python train.py --d_shared_expert=0 --normalize_top_k=false --init_std_router=0.0172 --norm="layernorm" --rope_base=10000.0 --tie_embeddings=false --parallel_block=false --init="trunc" --decay_shape="linear" --final_lr_fraction=0.0 --seq_len=512 --z_loss=1e-05 --steps=8512
Below are experts of layer 2 (counted from 0) of a mixture-of-experts language model. Rows are named router (the router's row for the expert), gate (a neuron's input weights, with its number), up (a neuron's input weights, with its number), down (a neuron's output weights, with its number) and show model dimensions 0-255. Each number is 128 + 32 x the weight over its row's rms, rounded and kept within 0 to 255. Numbers have three digits each.
Before each expert's rows: a language model's description of what the expert responds to; "mostly gets" lists some tokens that are sent to it at least half of the time. This comes from a sample of Wikipedia text that the model never trained on.

# expert 47
It responds to: Music credit prepositions. Prepositions and punctuation in music text, especially "by" after song, album or single, plus of, colons in track listings.
mostly gets: "album ", "band", "band ", "song ", "Mor", "kn"
router:147172117165118166146099117156103126123089120147141075091100068149119125174095063122139143094151118164200125136177175131114179174098101106153059125056092134125087138097183155173109160125103101157128118154133129121101082094088119084180078136135128152128104083150136106102132114097141125194161152153096150145157159163097098123200099107172108142133081069158161147126130127165191093120178155195148120123165119172128156167171143123126150085121161129106143117123115199055106113085151086172173177126089158095109083140167096136122103111105123090114152124123052127128160099172197179117109122071064068095076122137141128118129058111139114198071102147117152154117126123122125166148130142128133116160157114164145126170102201126126122063128114169128149108102106152182068109111098143
gate0:145137155137109141131166206139097116129083107130155138073084110166164142145108086174131089067190129133147162168164182132130160190146126125100082105110167117111089135140099145124126132116121158119104111131120215091195103136116047099145141157171105138151123052173142152182126104167159153127133175195097093128168119175117115088142097121145163144111081081137112143172136083102103110143111108126140111099143098148113124113122144177113114142091177105103162126074153113050129090091113137212207144089063157114154129100146143124133165103102126089135095082079089130125125125098156170138135169097105127162122137098195139099176087143119151181139141117134094175066136152122069096127111162099073154161163141118092205138100120216126117144130172120085161115105105133117105051136135102
up0:116132162130111162157136171170134148118162126137105112125072076149149143139102087128119092108170140130115095171175125164125164137098135120094085072151150131078126016102148125156153106126102091081136129165126183118095120158082102145088076180134123178174146102109109128132131119187190159089146097155188110143153180137101090084123111069161107106098062143132119161149124083124181132101081075116083160121128114107156086128151135142100083141107169129076124117081149078083141148128152141171138131132151136158171197079143145114084140160093096100165079122145128130144123135123143162161071151115106125184173165073200096153145100136163133160100136101115086168052140123111098173134175128147148153138133134145096186151114205208138124091070135160128160157078164057133081107117154119
down0:096152143152040187081172171057188100107107149155154177131084135072099137091116105068130181105092137113128114050085132167163094168098110110088106076189125096143148110074133130134148107142135101102097144098146139133127128154155081173157138048160101113128075132095201127129144084113113199149140138113101120139189083210154129103089117151137113131163142166091146157142155173073117152120187101101136118111107077119134125113097122136118055178138095121142141121145136142150133134111128111091101153109168148177139127104126143106172172124094145154106116102110154131193185082133114099080122169090140167081118160108129136151123182126154149168183157139128111086183095165047153123094167098095107091125154139147126114159093122185108158134141182175152162127119093156174131111108154071
gate1:157146174116120136136146165139128102164103105128113132120105131153135099131163148131156131150116126144119131147076159187110156125059126133170119124060095127114140146119096107164125140154111194060096100148144168133135134123140154088094109110116121197111075141144132077158141137147125079090078121159118104182154063159090123091148114083156112167095167142116144096096113142081144100060196101149155081184180123117113130170108118146101100122156146069113123084082142126117160127120165094076146130106099142101142142153214094096095171166077103152165093119116146160178132163072147125087091136100167123098132117147208131142082150067151133202123157131117080175127114142145096127121145174149144102198156097170088189118127167167179108041097150147042159138101078158185108111138083163
up1:152106068158069120165099096120105079118113150153102123115126103121133178165054126141179078086085111122140115149148173082126108125103131124138070147188084112102164086154133120052142114135134147133111157163140160120161102088146134094104127068122140122147134082123173148135088123132156101177125113199100103165146117184167055097125117114137097131105124188147139128136136096066176116126163079138154131136161116108023144156151133156130101055100132081099183189088099120095088125144155118095199125138178152098135111136098125117171101127169196172108075181120183151113127145186135176138109090128137163140162172144168159121091142132139091131166125137143104137150049105171101085155109108144143151159167137045156112171100150132071144097141140093094200126143138151184105090123130142
down1:140174088128122126171127091106124034108110105132121155162153099109097147100129151120109170145133169132171150208125158118057215148075099110157131090111178102054087111145125133185122138150178170119117144098213134138144194064172102123194049129101106123121127096129167136187177089121146141137141103067171120126149168121123096179168126094142128169114097121093151110140141149155125086115105120147174114194129149166181066127143175103121131111098182112093129185148131120103149100121120183144100144066107138154110125094101136092105117129092131141110134101125094089117133108093115102129110169145114130135155157108160129124074134121165113162136122105111123147084184110168101115135111131119130155137143135149053103132148107109139190194110069061155085118085141122102060092173199079
gate2:070102135151083149104125137134114133203104142144163123111136189194110053143192171152108073076116077167140154170173091135181107122075106141143172131106163097068089101142076101122169086133097136147069146118132122072142140117111060118096191121113100187142106146155138182122075140114159138125108174102149103085152181153195106056150084109097086156121172180104164146107085139119107118171076156113098126110100161176106150166114086116129158177166156083084125223156110106103122082138148121140124082060129115135162122176089129098115112057122110187139095147102118129108126140124079130149120128096158144099139118146129117110120110157107128123112130109158152133159149121157104066132143121144088182124066147116144061129081086174150138121105190097099116125105154156152170119160163118
up2:141069152146128123136144164138086158094130165094191130091117104115151077070088152130082081133144092192110171103112144150104103126124172188092167146103105211148202095109150101112146057108135104097157147143131099127096140101111094153090101178092076144120160168152128082065113158119109122105121056170094101109151142164151153109140138139085153118110172205140071127034130137106056138139128149117080131153148122113127077161115130110113120144135144157127113079136106073141189144138123145089137071132151125115191206164097146133135159125111129102158075144140125118123121123124089147099117088106124203137091091099161119182087146134085112153159100121126132170165164135182115124135119114113154112209091143160142141112123149164222159149091139068180164099166089099150106166113144142
down2:165182050091111181142112112122140088139145137106075110159178096168130137127114125115145097130161099159123111149143120093078135135162097121179058094177148144154072160120078156157119140145129069148136168152120173098163174093147060161093066158157141170182072131138145199155063091134132116183119165151133135156099148125167141101158078053083118153102061124111096161126123159191076144113154125115070115118092152136198135179114141101135199084146112138109139157153131165140092077078097147159135168114117202158120117092079126084155110116118138128091076171172156144091130141070110140108133100105053150141136135168119129137171140123117115097191195155107125132100140135079161129129133092127145115110093121103070134152133180107129152150121165077170094150090132125103171165096125140
gate3:130150196149157112071192200086148124138106102110090148156166139098118142096166182116139172085162135135143117108111100098128139131074145157059048088097112138135127138170125102151159109140114154078113151136099088127115094161120152098146131106103078174057156172138095156126120113171112146155102109084182106192118137168073174139111034174128174119103147119089113103137122092165141137129184096118108157084103194127111115115120134117131120137210194064172118091058164111154141137129062083171149122162127100079129090106167099156153108103140130155125133168153146118125166118131125117089170110127156184145117086074180155154159113183123170095107100114157170101135107152096150132128060151127172126142086137084084159123118117180101108128108099126142136168151184128066151155070105092
up3:145120101109068155139101149193058134129182128115171106090134183183196118171118081119115117125140119115150078095204082124128141184163167156211122118079140172081141157114141131135128153132162058096171134167140101145134083158159147078126093088159090156158073130091117073126149136115132135109136104152149175115094157125162101103111180158181121157165134122103166106065104109128177151160145151099101117086135121162158093127131127177126165085135110112140098136135124098098154152109137150155113108150164107159150153126066154145163108103188091114122097117152105130209112145093118194124115071101152081082125159105112189093093133092133101102137160051113162134129133060108182139150112182121048141128131106144168104122145067134100180097152078101159107137079107101164136058132130148
down3:095145130118128043145174195116158122105131147119189150147167099120136088103115122107138105137132109156096166187092131174127111139105087094145116098124145165111144091176112157127077108134132163114072092185115110128111147129214125097087158100135161084115128121144131125138088062171124180133102112143140149078185061196186153144163110148125170136132147081104155111101116128089082104170177172109161115145122205140189139161109194164121117112101078103137132161067111103142141106106164118021132119084079120087156152147105113131119129163162150103168107116090071141119113124192141110115136166096134151123099134107077155138141113077100141172115147153086112107147167184112118144131122156127195175085031167181113125084114121102066181139093096135150111144103124119138147130163108173
gate4:100117194114133131096152034117115105118167149117142100119091126140100090152124061083105113144070136116107139166147165147134147149111113201159123153144138132134135115139156163204032105185133123113191143147124126126134135163149105191120176154117102058129115177154105102184163134166096117176162132097167074130104148136076140109099069190129168165217159156113111112137165167148106114180134157067126164070106117169112135052180099140161129132109114178159147113152138157097072077171133146145170153092126146114114148121096142108174087135120180068066145103093137079164089135122151124150102117117128163163074118130129162192140124103130158080145099081168126149106151122105145087141077132127141147172163107100092138163122071131167124138148124171120112104091068103137157134086104172
up4:107151154108089110111124062144109118130164131138114089157126108131145126124155137108131083126134169157095133116108092101133137192134129134111092109098162154171174107185170100174063171118131068139110097113168080132118045136078090141158141126154127081168084141201128116149156118169082116135136151167123178069145142112126089120075099145167131108187106117080120195098177145206156127155150170090090188127102086105134105059138086119125181135119133182099158142157177154172104149168112120181097116077126143155122181140100211167144114120124107099098176129087132078138048118125158106090114142153130164140111178147127182091135184102074168154136103151109124115172129127103134077152073120161043105188147112123143108173138120154163060145141129179140133116097109090152100124131114140
down4:137102110148132120135102194092102118112081131176119141150078127187094113144131129069081145096106157100143164136198087075147119192135134109069117072149122104103191122099167092104125095160237143046094122092114111130126133126145153102056117130136127151133096143141106115134127051167186093144102129143163104123065104083141118071198130145138127185113163152156129159132130160063090176173141102137163163137152147142170118085092132111123093185113160182067054130180088120060114142171118115081142138110162153129156118150126124109143107084143139100103193124078148152159144157114156099144115165097112153134140150101141195154132152146142109199164134112124070172096131125092141112097098108146109156117115125131122131117101111127151185175144133173135105189100066088116174159111160109
gate5:120167083146123121149084127087100127101107089083091151099110162182137114170111128139076109092129146125136079186083128152127154115139074109066142108128152131166092112152165119148147134103171166122163083123129208184170118150146120158160084186087178119158156093191063110119165137173166090151126154096162146160113105110162093090141136088129097146168147157126077133177143127079082172134112135138111117148124136157132119109127069135084157094109131139123165144165057062124116089163135165161168116105092175094110188134175150125105126140110128143153098117154122095132150172161117149094113156161138135134123118128137036132163136076189144095117120115170009102115106108098106176176131117111175178110126099102220168099093172141129071102180122140071130190147096124110130092111147124
up5:139136089084109123162143073111195092132071129106105117059144202134121123167127184150175126113138189121093099148085115107121144139145128066114111128172173162098133139073135117168115084083120102135152102162121124134139156138134140071126118115151077058150127139108134119149120161213054104130126134083171065124158166132131161152070136077159177103165090095100121146150155153085120125119127101072105088157134102145185146100158194095132107101192150125150106167116073156125174100112133152180151049166091099178124117120091206146136083188138120163097137180190126125148132155097107099156125097128099058115131119124139169147143171089064155096107153113152126137123147104145138129152145062148149171132165125143150120063113187134109135112125120088147096116153186147123112112132143040
down5:092061074092078145167113188129117169160070129127143118138131158117144124108118115180157115119134120166132084151138150140145157076164212098175110125142145137104112135095169127105114085072106159123134168184109134107098133139155146103155173122139148124118084150154212171094085134099074120076218112132131130130177110109112106160107137175137164140079127090137122084153134124162147198126101114153112141111113156123132080160129127137089132190146159121115139161131126126172124119185108118081053076101180141160094130175137127103153099071099127146177133153103061078112096106094116099058157129156169181187147084185138178129169128110131138108148133133145115088132089092115064161102090158189053142179100124197158110103122126091081129103157115107088140090173104164128166142090149094
gate6:128105132124067085051161104080101172170137118107172081119144158125136138124127134126163144165155153097119130112129165168141140140144152078198129146134085113099131094084153166062121142118139145120095159169082106123113189125106072089144103093111108116167192079128056096125129099173180087143098118135146108151085129156155114129155187065093110152134081105161135177145084078119119193209110142138163147155099098159170110158174127110086110131143157127169079128115133074167179153169205146109147206155121116144110111175171123076104144121139162128077164111080177150144171099166115072136160172149087126088110113148103185136146080133122118075156139126125168167141105084071182173074142118134143130106165133078123156114125124110118158127082063095093124144166103083107158113133114105
up6:174088128085081142167097099136148078117140088139117090087068103096102165122149123129134198086105089187188121124103105084079142071100123103126070162119127184137140134126138158198129143134122120158175033110135161077097165127120147149126131133166143087128056077149164134093130158108170151188165145141124120083157097108093118100136101109158119076175104107170111083094096156082168130112112078132116142109148125138084164138108083137108087099079085145164156126101080084119074114161144173166157123123130136070114171132127116142187121238143145108101155107114148143195151106144147111186083134163169145139149099128170154136176140109129144150078087159135089161093106147114103135105070124111162078175136126141173165084136173073091084106128133209124131146130140134137135155126145081
down6:152136195173140167102156189174118134090120104160154146113149130128102144136102133120176146167142111128090104079099148107144096126122174108099086171120121083112119126095110082182145156052192094144130160187081144172183162107148133120129133124159164077134127146162106153149154146110146162149170124133099175153166201113096132159157111135113148072152132118069104183140101066072087132132145154188156161110146134152166133136103149120121084116118176113125120142057119102130103058067100118169134113102135164149120063091176068099080124154112158158153132212195150083113103186159115154097089111040099108115156100054127148052120186125149089127112112134128147141115099118146158146091097147054155134168111111093128152075118056114121095123135148135121122138167123159109129159130124083
gate7:131178125070135107153091118092098103145173146134106098100133125129131117129179155163129147102113093068122133133155205140112069146131062141118125191216091045187128131130079156130124081144101139110098158130139158122128089104129105188110143165139122140076135152118075148194138116105153120122112152173142112110132148160185053150080097081141184157185093088106138147168114097084173103123105180099162168123106124118146110147113153147124092145134139151058132167106150162126103117086168136136193101095102131109137125121157137156166136160102104126148180151109111163127096091137172113126129096126154050083154116120163112116136112139140100137070120087089129123200085120171158147153098055101186097117155081111089162142146209142092065103144185119181154117145141182113096122099145199
up7:139052194162095119081168110138114181130113117163152174141154148118099091096078153020114126158136163141104171111154140178112170085145147146138109126097204156125183109131140164145143132168117113131092116132193152060170148183084115099133124098138089106139132117086098135134149137185116106134088124127134072049186123131179115141088163119092163104133093088125152118145092170141115105092085075106101127098072142160154145085099140143081138148166118095197128109140078100129168083111083179103090181146162093109072166135089122131093111094146081100102159081142126132090178153165121136113166139114144180146127140158111172129120179090120169139145093163125156117127129095116103112143070172178126135098102170223185157104172124134142120165092102091099131105151127081096118172155140132
down7:085104136157151106139186141090099208161131125083152135140151171108164112160182098127136155123146172089171122137144085149102105174159125141113137133124140158094090101092154063111100161122115126181101147164142146091100116170128091083172113141148115106140125152122112141156076102064075186180124136095184175143126112053126086105147154142115175100152200145117112104148188138178109091088078108138059166079187106150156162090165104161198117155071148082127136035134100085178162144136138125144138147146184138107084141102112127135116074075077165118160176144150116146109134169111158188131175152138111099165094089108083115100156115121130114141094122173116099062137137122158150089163116161156144129159122147117163095085143108126204120157111083151095131087085126109110077118147105076